config.yaml
n_layer: 8
d_model: 384
n_experts: 12
experts_per_token: 1
d_expert: 336
d_shared_expert: 0
activation: "gelu"
moe_layers: [1, 2, 3, 4, 5, 6, 7]
router_score: "softmax"
normalize_top_k: false
routed_scale: 3.46
balance_loss: 0.00522
balance_bias: false
init_std_router: 0.0286
lr_router: 0.00107
vocab_size: 8192
norm: "layernorm"
norm_eps: 1e-06
tie_embeddings: false
optimizer: "soap_variant"
lr: 0.00381
beta1: 0.95
beta2: 0.99
grad_clip: 0.5
batch_tokens: 32768
seq_len: 1024
train_tokens: 285100000
steps: 8701
dataset: "wikipedia_en"
Below are experts of layer 5 (counted from 0) of a mixture-of-experts language model. Rows are named router (the router's row for the expert), down (a neuron's output weights, with its number) and show model dimensions 96-191. Each number is 128 + 24 x the weight over its row's rms, rounded and kept within 0 to 255. Numbers have three digits each.
After each expert's rows: a language model's description of what the expert responds to. This comes from a sample of Wikipedia text that the model never trained on.

# expert 5
router:112125131125174097158186134170119097141121142121132096173110123097102117142126114149096148136098169141117113093116178132119138145185179137134160118108114140174083167135146105133143106130126112137117134125100102115086129124144149119142130118107110097132136151167143110059138138140115104142
down0:117123127095128135138158106125072113149138152112110132168098123126177161123163120176112146104127146155152131126130149114157185166160158117107140124111078120124149105136140143140176135165131099084074155146124153125121118157101165106117112138098076127120132107127143105117114137106149137101
down1:096144135107163110114130138133160149152158134132090157163106144075124137158102103105192136134129163124133149148146106083140116151140096155126091161120124146158121171145109162122110111079123144103154115143128122138107119086150127147111161129114180158099161115079086117117083133121129166169
down2:139143114161167160102123097144118153118130090128130141129112143160139180147087109133097110124105120079106132128087146121142080120137140168161147101052085146123095105128152124123139171167119099119139142083147111144152120105094144122120131104180105109143121108077146147132161132140142120140
down3:174144116098100117154102143101122125122162104157129129098125149130109157134095149123134146108138116108124145113128110114146165136109124116151119096112188114110152146129134130111109150143152131102117132103176162088132103129148142136180102126106132126064157150131096139124152090153128163152
down4:138135105118120134136135170141121124127125113121151114092112163075158112102084123110127131154105149087115157136125062102141100142119176138127110124080157108127134138153138109116148168074138112132164128097168148109157138121139128158194137126092112132131146095138159141128136146135125144111
down5:162103149149109160137145133131136118144070104109142139100119110162156144144103114130149103087117111102136125134125092143090158149135134125173144119147157141133110145118151143138112131118136118121123108134152136166188153145144115117141124123136164185177130114138144146140110101120102129078
down6:113112113166169099135091169115140095162135143117128111157130111109117092131162128154112182138154151124179135106135148102116117106138154126107180103128144156099071099180162124160109128105096112077140138111132118132158128126125138095160134124144136178130136127129090099120119108099152140162
down7:145140103104127098106130121101117117185127106087124093100083125133132124134121165160092128153211096135131146150085134119105094116139116135133173129117098134126138110149129127161135177131061135146114165144122101132139164173093108140138083161098177115110078151142147140092139120135119158138
down8:089115084110162111111167122181101121144098125167143114111121144135152154098156170146163142096099110106142131102143140120146148096138136124151128149127110114127123090168130150144118084141093112103118121119104110134148122165139092136143179099150145132116113103125124125104128088136093172155
down9:112098125199068101134147070135131121124124110106129139072163100104093083115145095125150161161133120163132146105072141144089098118129108108103138159145136118139122127118115146160120131131143140096131202134168124165156100122158161126160054106132150150147144152126142102050120124107154169134
Pieces inside proper names and place names, often in sports tables, such as H-w-aseong, Br-uss-els, Cl-if-tonville, reg-iment.

# expert 8
router:145119111119121138164146133118166182130097107146114106133106136087102104123104090157211113141128164132124126076158108124104118180126159153158135115106100146116104141132157090134126058153103096123088132117164132145127122133118162133151124134134127131135144148157108096126128142124131147132
down0:113147123144096173184089150150143115141109138152127125104099120120163110151127146153113089120143129150093122148114147122111118094132143082118121097133158126112101127150109130096117150155149097107135121106127163138104180119119139119118102155108136139131120152128130146158167132129110122086
down1:098109166149109136111118150126118101141097087147152092155126125120121097116160117149130126133139142106108156142146115129176104105153124193112123151112132118116129148134130137111118121125127113098126098139128139134168151143152174171114110089128153159140100124132103141140150095126170100094
down2:111135122150063113125118171170092148105154140138146118116120132122088135109109115108118160111139137115098142154094176143129151135130095130151143132118141093106116086127176140147078137107158130145174102132097109133085162138135118118113119099096164148161124141114106119084045145141146120103
down3:100136132120133104116117103147146136087144091097167109144131175138119157170135077123134152118130131127150101159134109106148103138135150153134104116098060129096130092128110121130136131120149133143148155117125187116096162125164149136129130173164105137108141092124081095129096178132158156110
down4:143125133121128150193155132100146130105099150149154119132108114158063123148146105135099087053110088104149140094126119116137122094126121133141128133091152153112120069119128093162138126113148130117128145144137123091091154145071153158136098137138133123114114162102109081121143093172113200125
down5:165119173116149142131121120145114127114116130143135110131122123146116104196163152120116122151102131147153132111089136144135141129098137157199162135099176090131114143125116132119112161146117122124136162062190139123134124148198113139109120162135128080117159139131104080123143162140163140060
down6:138125142095141153121107146159174150159177144068149119122133140125157155088142145123117159154132132159123099116154142145105129075091145140188120114134168112119140129132134138071111104127145095152145110118130118156097156130145108104124140147131140102122122092129174160095119156148115115106
down7:111146124138118101165063136107143127136139143111137066098174173123128139149129085144121154104146126130118091109088128148151167168119151095170123141146126182161107151149109091108164129098097165152156144165160087145122128104106160144129120166138081119119106134155104119154146058151145159157
down8:102176139145138105143140128083121151124115091104169187126102158151069159142120123222151121173117139115138126121131140117158179110155137154109136104165099142145133132156126126100148164137099163142124166106154103115116117096044146130159136114133137161128180153102157125107119110108136126175
down9:099125119128122187107143120140111170185098126089110126165126139111127128132122101136140157178135151150145154151131104114109142116125090165132128135090097124117095138148130116139120104133128145101190134078119114104106117144123083127109124147108148126163098098113106083139132106114133145140
Single vowels and short syllables inside names and words, as in I-ra-q, super-i-ors, Tat-to-o, plus pipe separators in sports tables.

# expert 0
router:145113124120136122093172127156092141172150154146137136085140127108111159110127115113113145105122154175127117182111137126152118066152123094110112104139108098136070105106102110116138125076144101120140139150165124122107136084153160126090151122126147090116137140125094112144126118116137126124
down0:113118156111118129123156183103144153104110163143186140115109132150110122126092147129142096114110108098129122116170157132148138114116128131102105120124105115140152147134156091090090116137127149099092140123085119133136177158133136128167100149082134094147147132119116168177171144157094113164
down1:085099140144111117103129119128113144110113104128136179078148114118122117145194186140080107155160129130174108122155145097130154184129113110102124151144142137134161105152138146137093105111131166126105110112140123142134118154108119100076155103131130114145149109101138117093167162145126118156
down2:129128156185135134120103136130167161112139172109107119146172153094117144094120164084136166119133104169106092154160121110131113148140127123066084135127141153118106124134138176072093111151129117149090137176135129123101128173124091128158149152145142115093143132143173144107120107114120115154
down3:094169113129108087111125132123165138084136160119124108110164119152124132162131130092141141125135145117099123102116119123073124125175137140157120165122111141126147105154132109134114138062124105173144128096149195139084165128109158096169108130131118125151142149159147091113113141122141105178
down4:110120109165129095108138062118072095079118157158106126109139097181105075125129135153093096111171139113156178148105144097106107115126106127161156166090100176092103145123122077143113102133160141114155150154099136117133117103153113131105154135116159128133137121131127130105116108166111143078
down5:128148109101130142141116145093131129097165117161116171114160150165155152102115084130155130127159094144128100134125088097159124132126110148097125129136126152130150129143145094123123065111145129134146132120134135137080112111142176195131109152136153115141150102154118121111123125134141112168
down6:165150110108135104139134107129148159083121106141153104147153128137114132155154077123142130130151155087111125145118134151108154135108108143113097102131155135138118130157135103133136184126140092117105137132118135111134170164118098121123171135150171139186081149122103101113101119152106103148
down7:121143143121149134139110160136116121156110132143155108135156114119145147099113104118156163122099104161073129093094122161128098160104131152162068150134131128119140110088110160108116151124125133136083141079136138140137122129143135094094082152079074119147080123134124105129120150103125144124
down8:117129144115119110105085106151170123108150125099109099130109143124129118137124139122103112127134117114158128101146120109149103093042141131147159108061167131152120081129132140110131083092141138153118064130082104183111103157120141157128091147093142184131102155119117141117137121121148111125
down9:164128181105145151106107109150148105116105089103140138101134077144108123125092113152137158122138095122135115137121129130127152112126142175104135150129123167081135112120153124130135094132135138082126142135110128133118134147145066104121134140117119094106127121148127137160191146125165146196
Commas, closing parentheses and quotes in lists and running prose, plus word-internal "it" pieces such as long-it-udinal, Inv-it-ational.

# expert 7
router:108122131122131112102104112120143099135087127114119126111140149111167156117090146104140134100099154097106119121125126132095130150112094151128133114140145144097145129123156164158125110166148176117084140121130121100169129106139108147177121125125133121127105111126139121131129125158127186114
down0:103131131121120110182154163114101201147146112135113134141155140109097136143102115139107139119090143151103172116180125127119099110167108114134137120146125111135175155102123120118137144101145117082115127129102079161111152143146142127127121136132127152121094155159152130147130106129117147146
down1:092165155103139128109130141119125105131197147118114151104139153126153112125118182111130103138141133115172120106167141108165155106094167171162103134143114137082127093092107126147110146080104132121134161124126132125131122112132122138155113174096110164139153153139139071135162132157110065108
down2:122123100154143098155093118140164105140143108129083118097172104157136177146114127124083108113121130057090152152137106123106127131123157132120114154114133128168128134155111168156149172148145169109168100138137147127139112103131107131087153157146159112103133180098148100110102109164117165139
down3:117093116156096118088122128117117121102125127091104098144099100112127142091118122099133159135130109134117104117132136138145104132125156144141130147122121112107172130157203111178115125132108130122142163139143136131118150140104127144146156139137114127083114147135151159083103144148107169152
down4:103137082088128144126144089120133131095088138112145137119179163100133074088085149184134148093154156113114150148155113122122145098155140123108090135103122062133114144165145106120117105142158144107125163107108142122099129114104135110110151109142112143118149100119150152087130157134110104121
down5:132073103149134123127127110121111116145105150132126096156127164129100101154113111098156200108119154126090065182101117164141141142108118073136153113114121171129155128110095144137159079116099154149139136145101089150112123176095121149145114141137137128108124138147116156098120167129140133145
down6:134129121151106147122160145140126203094101098132147131155150136136135132138089108104089101170068132146155106109113064115094079154131130075118175124119128111142164104116138130147096084164152149120126151141118149130128173103096098117131103142107115130120129150135185179106149092117137102101
down7:098155113120148131161172148139141140131121138141153138119137123074117108151107097146157120129104095091111148106151095138122138160112137140111127155093146171147131107140099180109090119130090148075115148162139153105157137152115115154157106142120096150109139114183153109095169161141115137144
down8:167099115116134100155131103116128141102108185082130120099199140116126145136094134143149120120123102127125145110119176157107126123104086118153102126159151146151111143139141109143121135109096118106105119127153126141153070102124115110107125147152127181147157147139128142130133118102154158093
down9:146139129121151146132045134121082118118082134128134090169141157143159168104107109105154123150114142146096164125129167148118150109139126180158154108142167121140098089172111084121154166160108107127131151154159117152175159134148120140112137128166123134180132140108118144122114110110113146167
Past-tense endings and verbs after was or is, with prepositions like of, a, at, into, as in induct-ed into, ranked at.

# expert 9
router:175150132124107114100152112117104145107175104148108115068127091129159141133146160145092135118130061112131149158149117125115133135112105094117136136136157104143092093134088119091081167093128115121136145119122091138130129162101078111149075136144138158145128098135131126140120154111139079123
down0:121156134155104142130160107134111106145096105118076115136160122100134125125150082111098121145092174141127120127150127096116118133137131118145131124130082155114139133109114138140140137161144148130122087142104108162150144144165145160112123146093096119119103194085121117140105145142140160145
down1:139086136140107119116128153160161145111127126150106191127103177127091144114094132142137165115158134128143143103121127140142150111144114129114155086113095166098089168109118121151103140161141134137080158142149174145100135139121131132099147135127126113141151137169132153146123135139134137123
down2:133111146118142083115127146133164105110107109127111125137183141130162118149129090127127107144140147111140130182101105088139153153174086102101093098126087109148140136156117124152148135126114174164140127107122140200106145175097148151115092175109136104123121153129143130151157058117121141117
down3:196122106138122106143117151115105139134174122124165134131142143148177150116113176110111126084121158179140157161118104094158103119142125102106113139159132118100166084159155143100117162134135134151122144109133123108071141155151131137184113106146152147130116144092166123115145110116181108122
down4:161148113135167087136143100140120124105148118134150127146094102121149161112139121123108104118168186136111148155085069179096077116099143075129153137145163104177134160153112137189141130081122154112102133152150122114129094144132169129137134090159124122127133115144112125108131148143150143110
down5:089126090132167151106152119167154140094157097146130118135101098107096105105125087098135118140134136105066123139140097161126195101124144126112131149053129142142096123158158148115099131124127089151106116137179086112145149138158127115085110128108150136146117102088141135126103114130138143132
down6:098148130076110188185166093122094147099177112125102135144117132153128124140089148124151101109141095135103096123129122128128125125143105145123111147105102140129135084151121143150173112172106152145095117152119110138111149128139144140119174193123107125117162111107142109129142122136102108119
down7:152142151140152154162139135130170141167147121133116091103103080136144089172170127104106144113121104144138072132095111126129129105128152064094124113156160075138144155128141173144110139079124119104081098130099152159139134116127119090139120156120142127116110137152148117161088182137100164143
down8:114177142120149157105155134168105161145153155127127130075108163114100108102119114123096152119097138138113113156109140128127194139122124109112097129085107154107164121125109133117171111096132116128116146137141151120085122067104124145172128113177126156133156121115139136125138117131126143072
down9:154145163135128109095136141127127139124113126142179123112105136109154145100112097121117095160122109117134145126107148136155107107104139131066170163154132100106106099125130144167101160160079114148129125136148142147176123152102148103148119143141122136088100169122092152126111140109154110114
Single capital letters that begin a surname or proper name, often in tables or after a first name, such as N-emechek, C-obb, D-ane.

# expert 3
router:108131147115123169117111107162126146132131102132117183108124176117121130139156105123118138123146073139109128145143220108138099089132168147127127159141118138114133146137141129141115194163128158129099131115117141121156116149125103130182185121131102099130118122108163153161116115113127147131
down0:160153113161115126129088104116107140162096161160146126107154165153105145111107083127160119110116168132085115128147097117131112118134068109097154115170124153144108124088140135140135153143113141114162116119136131112110120151094110082109077165143121085117102143122154151137136138140143142138
down1:111115163117090109090130104090087131139159139183089136161140126088114138096132166177137129119142166101171131151115147148177078172149132160149152129136126112101112077138107102163115129082174131122098091105163114141178126179132101113143122103121103127132130140099144117163137115087107121128
down2:098132117113137102138102137163107143162102170156135139149135177107118113122150107122072138098091165126108151107137143129134126122090139082138126137123094154160111140148112114121097167102158135091137133092110128146101147105169160120139115137145142131134163124149147149091164132121156200151
down3:121065106133108092133155122148122128081129139162165099129163151118119146124169144146145166164166123141158140121129092162141116115151084076115128142130150154153113126112146146136125173108121117156091166182115095126120131123096128146165120101151179146175116162128119124140128154148119159093
down4:129150128105115137194149150136136080134138119126129119165150146143103141115148167163130126142111152138146127134100090135130115146095134164133120135126181150121154186095117141109136142098152129157113150148120077140125130130112127087132128140113125112111162169110161127104094124150180157157
down5:121129170107124156114147081102129118167119115138159105110137114108101129135107134136126121078143111143100090171110139166131115092119120170137090155170152119127161149144100111072126135085167132115109123131089132123117114113109151130122145152079112142111140110093126155110149141094200134127
down6:115124117157133112147139115129129131133111109141117129171131127114108133113115127112123140127093134128128186132139105143117119148135142105130122153139155099112122093168143099171139102108138118165145111140134148126137102137139149137122116075123159102129113123074122150155145149122132137155
down7:130123126122102148144100123154122144094136121101130142148111121061113135119172104112100149137134136093086128147145124123090158134125135111136158132156100114102127105178120130139163077134129127130146136139135153136080133115112152119128134133114141114151139121149146118120136114118188103141
down8:142104144130110129147159137157127155119133135167101095128154169133129144115122102125143079156167101102109136116121121106136180127124118109149130107086130134167184098175171096075150112104134121126128090121163151142119096119151177154114116114114152114118125113180156136096125117104139086141
down9:136160139096113130114148134160128119155146126114150134071098113130115109147129120123113079115110110101127138162144097062160143113145111172081118163099148117112139136089123132120143139104161140182091112153129130146152166136121128098153145176144126090128085121117143105137139112137107113145
Clause-linking words and pronouns in prose such as that, which, who, but, it, he, plus pieces like he-n-ce and would-n't.

# expert 10
router:115180136113139170118059143122129093162115127126144125137123086147128105128140174129190139123159086131125119124109140134181172131088109141111085147164184164161122117147121162116136184106134127131189116133149124132118134111131075116103103126107143135097140150106146053103122101128112141112
down0:124069126095114096122088159143114122125130137129139122137105118130153119126137104127180142101147178149190160119128137124110174132120115105139094156190131104144136128119146166142154113150113143160148121125113121100129155058142086141109116137131158105164138117121134143089147110115120106164
down1:151147114095112123136151132141146116101083183131132153143136146125124136140106158142071136098138115104111141091134122127115132128152167158119135106122132059137110137110175145134115145134121165110133132087146103138094145179109119128147089128146112147149120156124131140165117145141097140129
down2:125144107131108141071134120091121118124147170110154118137105133164149157088099123134125107102125158136136111122130147163131162141155155145136142162093150141113138154151117149149084156149122102144151146128134081131171160115097132136142125150125159159120174133111176114122142158127150118151
down3:109089118148114166156132142130155141136153153119127112125136146103149096148106095131116136153097099125174148148122132105167127105158154138130181180129141139152134116136162162118153135140117142154101158110116106132160122175098096119138115092153091118148144159109159163093158115137145106110
down4:164095134106158080094086093189119123111168110144137146112090108126167141153095095127138130123128169117126180111118129129141104141158140089123160164115156162107077157077109096115127133127118133096139105146106107100142131136100161106065155154130156118126151163141104141167153111107167124092
down5:135113161144114155114129109144126143168161130155125097135133086162123128152137129153118131095120157125116101140158135095116104161142087167138163129103140110125135111170137118102113135159107107138122128115146129125143104173124184155119141100109142144118123173109108132129143145135105123149
down6:107132115070154131090154135116134119156122110126140134172143158097110141145147128120109121084119134120162151115119130121132122137145155119197106087133130172146174131151108101116124157121110182127107151096116131118116157095136100155124109135113132157109134189129164137110144136149148120189
down7:176144113099119148144100111131128124116103137115120162133156136115095139097128132143110144132154118149072138148122121090157139125167119151128138094131108150131128115151129099150103172127144133130133160130116146147139162132138174174142142130126142125114187115132117107120146117126135134128
down8:158134146179135112127123137090088092124135108109138079149156117144141174159111113121168161148121168124113128134134091094114172160152134168136144121172122166119134150127115096091109168126176118140176123146154118122121121165115156120137089098134195151140119164120150138097109100114150095116
down9:175117109156172107099108179114150162167084094093164137109111159142136130136158147169102103098093154110143157156098127157167136116171149107166122154153136149124093113129162110133076139135128120125101159151132121114109096109152114122136165127125134152108138126132129127140097109099123077118
Colons after infobox labels like MGI: or CAS Number:, slashes, pipes, month names, and section words like See also.

# expert 1
router:109090060126130133149125143130162140082149135150126149126162157141110127130158119135087146135173112142129135177106091112132098095101104112151102140117122111127173156115097146122141117138135159123164127094075157136116120133111117094141189121108114102100157111174095183116127137129114110130
down0:126108114111139123145165079100163174130088134107124141091123141115118128190139093124133120144097148123132135129123116116106115108158100165164141102138144149145149132138118051121139125090159114078137143140130143092154107127114140140103120155193108131115106098115153136127141121107146096099
down1:123096172140066120188134122127140096144141136119113131132143140152126129132146081134102139121132123152157127108147153121167150130129094124151153172164149115100129110092092115148172135104157082096175132156146084132146176133145156147121087073120119104133169113087110120111121117111096156123
down2:115163116124104150119133164151088121134164128131174107136100135127167123127098152161124176094075125045133123130110118104121144102131158143119103138111117148123101112143121124115192125150084153128102123104165137127110103114095126158161159112111144124085148106120153146128147136119160106111
down3:084152138104132144062146107099107151109147105135187142156135094149159130122142146152126122109133093155130122137128124133130134190093104110127162128083158122157167153137144130107103150082111146144145140141104144183122106111123154121161144148151108154094121106122075114138139131146089107072
down4:142135135137143147158131134117110087100139118114065104125117110115112105124136154136146159153133135108119189176117159113114120135115140137122162121116147072102164111156096142117159141172121117156135134131089115116144159141104126120154144134098132116097151135116138141093092102108131116136
down5:081154133144127157143155152146089101099123159110073130101109138127183141108138099097116107148143143088177114118109138097050118116094125141133144125142091154096123111141125126124130140101128169145143113067168129124096128134149119140124145125132109120125128127123117104170070128159142114071
down6:121139166140144157148149159055158136094116183129147143110089167130157121115129113131151131114108120086123128123137153083105112142103143147140123143147122110145122129095163125102181126124106140080155124101121124090179157135155132129115125126118187122104103137106157097147142157137141143145
down7:152101132147150149137100127159159054131143132144135129141092141122084121146129115097133117149123128089086144098119119129118103100131152148126131112106116135083121102141122098143137107145110086142116116152128122160115115178158167107133138141095130133115122131102174120103132121121086085121
down8:117114103100123083161132112091135121144076144144162133082092120098133094070111155111173181120113124119145132139145115138147093150109089115120167110104131150174116126157116126168102141122142104124180126130111141128155085154142121150112137126128104129130104129111161087106094127114148129135
down9:105131123138154142116153140089177091143140111201135161116135105119131112151158143109174092127153106139111106136122087139130132139133126124127097112135155126131108151160101115155118124162129134122117072113078086112143097135141096136117114118124114094088135144177126116117105144128126123129
First half of years such as 19, 20, 18 and the space before a year in dates, plus word-start pieces like St, North, South.

# expert 4
router:148157136150122168161162142089120139144177168130129145140148113154103102099116121156114108132099130124138118115122090161076128176117113108125122146099156115086146112122128160150107149148121142127128117128095165114102128133156140160087078145136136161115114143128134128151137110124147106110
down0:122144112131149109144123171105166106136107119148139130097113126095114090165091134102113125124123100143119117149130120137148123133120116095135094108125100130122140146114136129090132113151119092113120123101087150145112109087135091137139113121113102128109124158160107105110105157095159151181
down1:158129152104087116123098125116131120112126105107169139188110137084087143148123095129185115110149176145103164190148111119136134163101116101118067157098137114137122123123139112131138105126117107140161114086132123138100108137158085129132153115134133133121140097164097112130128157176136124140
down2:151115094124088137127119127158115138171143104105102166093156134167158104136088087130176176076150125138126151092129095123114139159154118128137064115085125128105159095137111111117113110103147123135115136116102094118113123099128144112165110122135129102118101089121136135104148100107149124135
down3:095169144111136133143133124118115134084116119118152143102096155148115110169107132153162153118120155120111112156108149097121122153152154123123137144148124102153128170163099119110085141165106162145102140072120135137155139149104077110145162070146126150127124128101121181129102167152142114132
down4:070138164215142125092107121136131133118153149127117084135134137146088145136129125155125133163141140117109133136078125117125085128143147110135142129128105172094148123098122115125156111171143119143167158108111109103125087140114133108111141127137116159087120155146152157092124138112138117138
down5:135105154112082121119135129113121095121147117101109100128126142117112132103089129093126166156144111098142110146088143129136145139092134132068172127137115152082155105117118145155116110173143123138099156143154114124123102137134126097157099172139128120091145124134080128100127111149113144127
down6:143128132113093113145121135154128112146140137158106116124132141110170122097175095106120122120140076137170137144179134121174118149106116115117143095123134145146097155116127149124102128110127122154166169122201123152075098173126120165125106141171118118125112120120093149128133137115125163119
down7:099137099146138127156140133179128159107083125142140089118104107105146171081137125094156124145146148126138130163124114162120159116150158103066101099146115144145112148100143151077125162103097134127096147171134122172105127121131101125121156177154117121129104114123147165125115127138110128106
down8:144130122086104146144096156142128091129113098110127146150098128111131089106100109130107111136104114078144146074146146178165087117088117114162126137128113132121101142131110113108103177147114138103118114065112135137133114125165155127132115139152125099151167160119150105116132108141127101183
down9:173108121117120130144150121133098140159134133112143134107107156135155129086114110106130103125182135127099119121148167109184122139126163118136131131142095142133115123182126142115137122114161099143125130093116138150117113119122108131117148147162152145119113081163123172115146143141134171136
Articles and possessive determiners before a noun, such as the, The, its, his, their, 's, plus adjectives like American.

# expert 2
router:159124160145125089132115116133092122125122156107141102175115118176148135147132159119152119137105111110116146146148095124168125132167133128110159111132122106129154116162143093147159132126102117150100118141143108135132139124124148103091163123120133120148127088078131152141102169106129135128
down0:137137084153165101140156180113139105112085151104119187131148128124133129188109124125113118127108152146137161141134154089090130196154108120126172090082130152111140103143078096123109120125128136127138099115134143130124157132094122141091134150179144106168084165123100151130106099105101112133
down1:106100142129095099141132144133136106132156077112142165123139151129122144139121131138118163111138143076077137148154118130123121109081088154146121105140140120131093112161143092134099198106119171122109070082105119123147116086132109112158157134119123145108087121143139141139109140128120121144
down2:144135133142122109118086124162137132176158127137127114142120095141117135175137129110147102074112162149107190190113092135179110107130123107119104126160127124137148086132108157078116111137162123100093159131132126114150142136116130154135103125123142139127119141131112137159140118127077089161
down3:140108148144111127120113128109117118135167110135119169136104109157113151116160098147116134166140161108155069113127166134125078123106090119143115143136154119135170116125135086125114131084069139142110085159103110146112142114114138115081127123102136159095122090120126134125127148149122121100
down4:107117159133167104158079099132155132122135127092145174087152151112118156133115139141131135113092165119112111169125110119140120080106152137129155110089152151095147131113088126092121123134141140157122111110109138088116142093121165166135143103128135095190128119139159183116129135113121151133
down5:166121143107154106170147131081145101124149122110139099129144115139145101099110120143145146158109120152134161118112127169113111122133154087125112102100148162142134155152147163089126151142136110117129094170139136148130100122136118165119106094133155140103128121153136167118086161109122103151
down6:143144110146132103120162124162134108131142118138118135116121117139086101115121096163133131149158157130086115145098140135077121171135179042101159195144111146150137127124118097114131164098182090110111124136133137162148124144078154115116087138150139114091150131091147151140152193124130104104
down7:155134084164114173141108153126164132111173123148191168125141141155179111143117131130143147129125110129138134126169125130105100176134140099120119145122165119106115112124156158058117134091124115133098120134143134194103142113141092139122093132115115172156159116125151126124101123135085116155
down8:096145160148114141124117164110129130125158149090097083136129076155159144110135152168186115116134124173093165138120120121138147095085120121152134126090147116142132116101111129100119127169129101099122122101120145132113164148149165100127116155164122078132102135147168138130121109106102091114
down9:146109161148110142069115111102103130119116094128140115128115095101146123126113126113138129101137119114100133074137123146165148127119126106106125162108151148089125130153145140128163132144075117112111142149127142142128157141127128130125102105095139072148131118143073113187116120183144177109
Consonant pieces inside longer words after an opening fragment, such as disc-r-iminatory, Phil-h-armonic, neg-l-igence, m-ilit-ia.

# expert 6
router:098088118143120102141092148124125073112127102125122121148116100163169123096106148113077103139152151100134125074097080154175141095141112131139123107129090140108150105116119167115148109052094124150121136151114142137130136138106107156084130121137156175126114120140126141125147110159125090153
down0:109127150133132135140168113133100123132125121145130129126122155136133151130122110099108115204151182120140157118152126116133102094131153182092157132129114111135142125131130130128181134113135094112140125154087148154166124142150140119182147116109122128176103145156151152128131162137133114148
down1:123144110127086196162132075148156139103140138129122108118109145163103128133154114142127158111117095135113114143152111145137090116157139118096136134134152132107180155129117133126128158140061126171120104148091106119088125145175152109123132125149143130115081116111101125158156097170108105118
down2:139078123116130151121140151135094109108114097118150162082095142142125124086111113124125078152158113093095100143102140137128101112094117120088155120118104140146115117109107157130102145137103144078124108103106110124100145136126136097137149131126110118127136142136142153079143160115101105148
down3:126179123132149132142155104145092147192121122124119087104134119149127106081131106096150172159114147120163155082143136099117107144170142134078144119121087137113149137126136134174106146148148139112109089106144142132150140089128139147098175149126167145121120169118128087138126090121159129114
down4:114126193150087087124089127099160083126170148114141079158122124145160127167136170150119083158176118115102109136140130099130092138127158116125114128147160107117110104149111149127140103157125128107111103126126121125159123174141156112131103115094136127170129146145135184120131120105133145106
down5:167078123166171153134132188140103130110087117124124141137125109129129123074119079130130164145137111114129120137123143105143148138129154105160139091081166133135138085164126124126131173124087130153125142149120164139126133119130118118112122111138093128126112110121152127151122121141107136149
down6:105151172099127158133109116169137111110164168156127136116108137106122094112147146127143108122127111120168139151130120099113101150089134111104121111135112127117087109191161142135143140122190131115118157136183110127096164143128137174108157089132130112098125135114127085138161132096149113103
down7:116142102074134133129120119121152130139110102138114091114075118150121132140137096127101116133091173127111147100127156126142137180084149119114148140132106124142151154107132130101127138114076100153113169111148127147144102151152101161132158086060132115159099136139156157114154111124169125167
down8:122102197096171152118105097140136165160132108077141127139098153169104086127135113148116134126126111138155171105106120110114163128178133099163150081112093123108152106056103096125120147143128115106124121089131161128130136128111152153131106128118164121110149136134091149136165117156162137117
down9:115086153172109108132105138101115156126075170136137151129112106080101159054075121179109127173170109158142150082103116141130108137152142166090169178099168170138080076125115151134151128105130107116156129140161116148136130142085091103109132124131155136117098093135126110141140076096144101132
Middle syllables of personal names and foreign words, especially -or-, as in Iv-or, Marj-or-ie, Sp-ector, plus word-start per, post.

# expert 11
router:138126133162114109096109123084159179130146129101144116107142136125101093138129110103103117129142153130143148151128099130081123112145119090150128158124146102137131130122107135085113078112155084142169121131178135130182103151171164123130088156118107146174115149131106148141156124154129143134
down0:126110143132137115124164144166137130093152128103163114121103115121109123101149144120116096136092108155145102122121092130133107108140122108095128128146140117107128149161138103169123149125073142130131118154137151130117124198168140117117122153152141136117159104139102174129166149151066130123
down1:120129121150120128129131136157134103120141150107155117145101092121111094123112117126131139117109100147097153143103093139133113119146155136156112156169142136163113124099160109128152078156105180124118114114138073104129131108144109155107135140159143146116171109129095127151160079146118122139
down2:148139132140098183139155119110144113152123102127141126099130096128153150136170133144149135122115178116140157088149152146110135126090113118133132107082118147110108115111117139136118158143134107077127138151133145129133110125124112141106170108157113098125121142130123099136151165137144130161
down3:102127138114143104149137155128126096137173164167128134130097147140138140114083122131142146114109138154131155151114138107134183105172125136142129124169160125093168109165091140127136154124131150125128107142096103128154149153119152152132133178112150162128122115133103142041099110120097140114
down4:110133147067127151115111137103135145114163100132132081120154105136095145098114134125179116122158129119117147138142120151129142144149093138111146128119146122127188144089124131123104143133143120133126107094125111129129133156107158120118097099139084168135145143124104145144172150131086139112
down5:131126094133118153113115121110106126085086088109102090116103091156134110154128090081137113174165098127130103136144090123091117157110129133132170139115104106110095120093140118072146132140142126113158129167162124130119117091148110147152149149096125151194148115170144125158143142093121126133
down6:073096128092148126115132088091126158165131106104090097104111145126141138128084174104116147122126109152153158123115068098117126128104161142112137131147117139097147112102146115137118155124097140147104154168117115114147150167114088152157099100097098125090138151128103097105092167134140093138
down7:145103096133102118112103101146126163101086150145138128111128077140129099130123128173104153137103125142125126087141116105110109136152120124135142092106126147137096123084131130130147131140146147088117107132105156166080113132141153131157120118086100169147146115128116134129083141115149093147
down8:116133102145113111122198113127095108182129200191085110111145090102111098149134120151121116130111120120141141151166132099148149108163167087095088146103101140151127140151148163138131135160156120131132116132137119152089128164082096129181159176125175106141112136109108115089161155092143115128
down9:162184125166087138135111134104147149136159123141148143070144122160157120118133151152138169106130182124096131114149148126088112179147120148121135152150077109149112145124155165168144098082161101150123152144139142171123107095151105167118148145137114132119136083142177157119134084142147116138
Two-digit number pieces ending years after 19 or 20, such as 19-70, 20-03, and minutes or seconds in coordinates.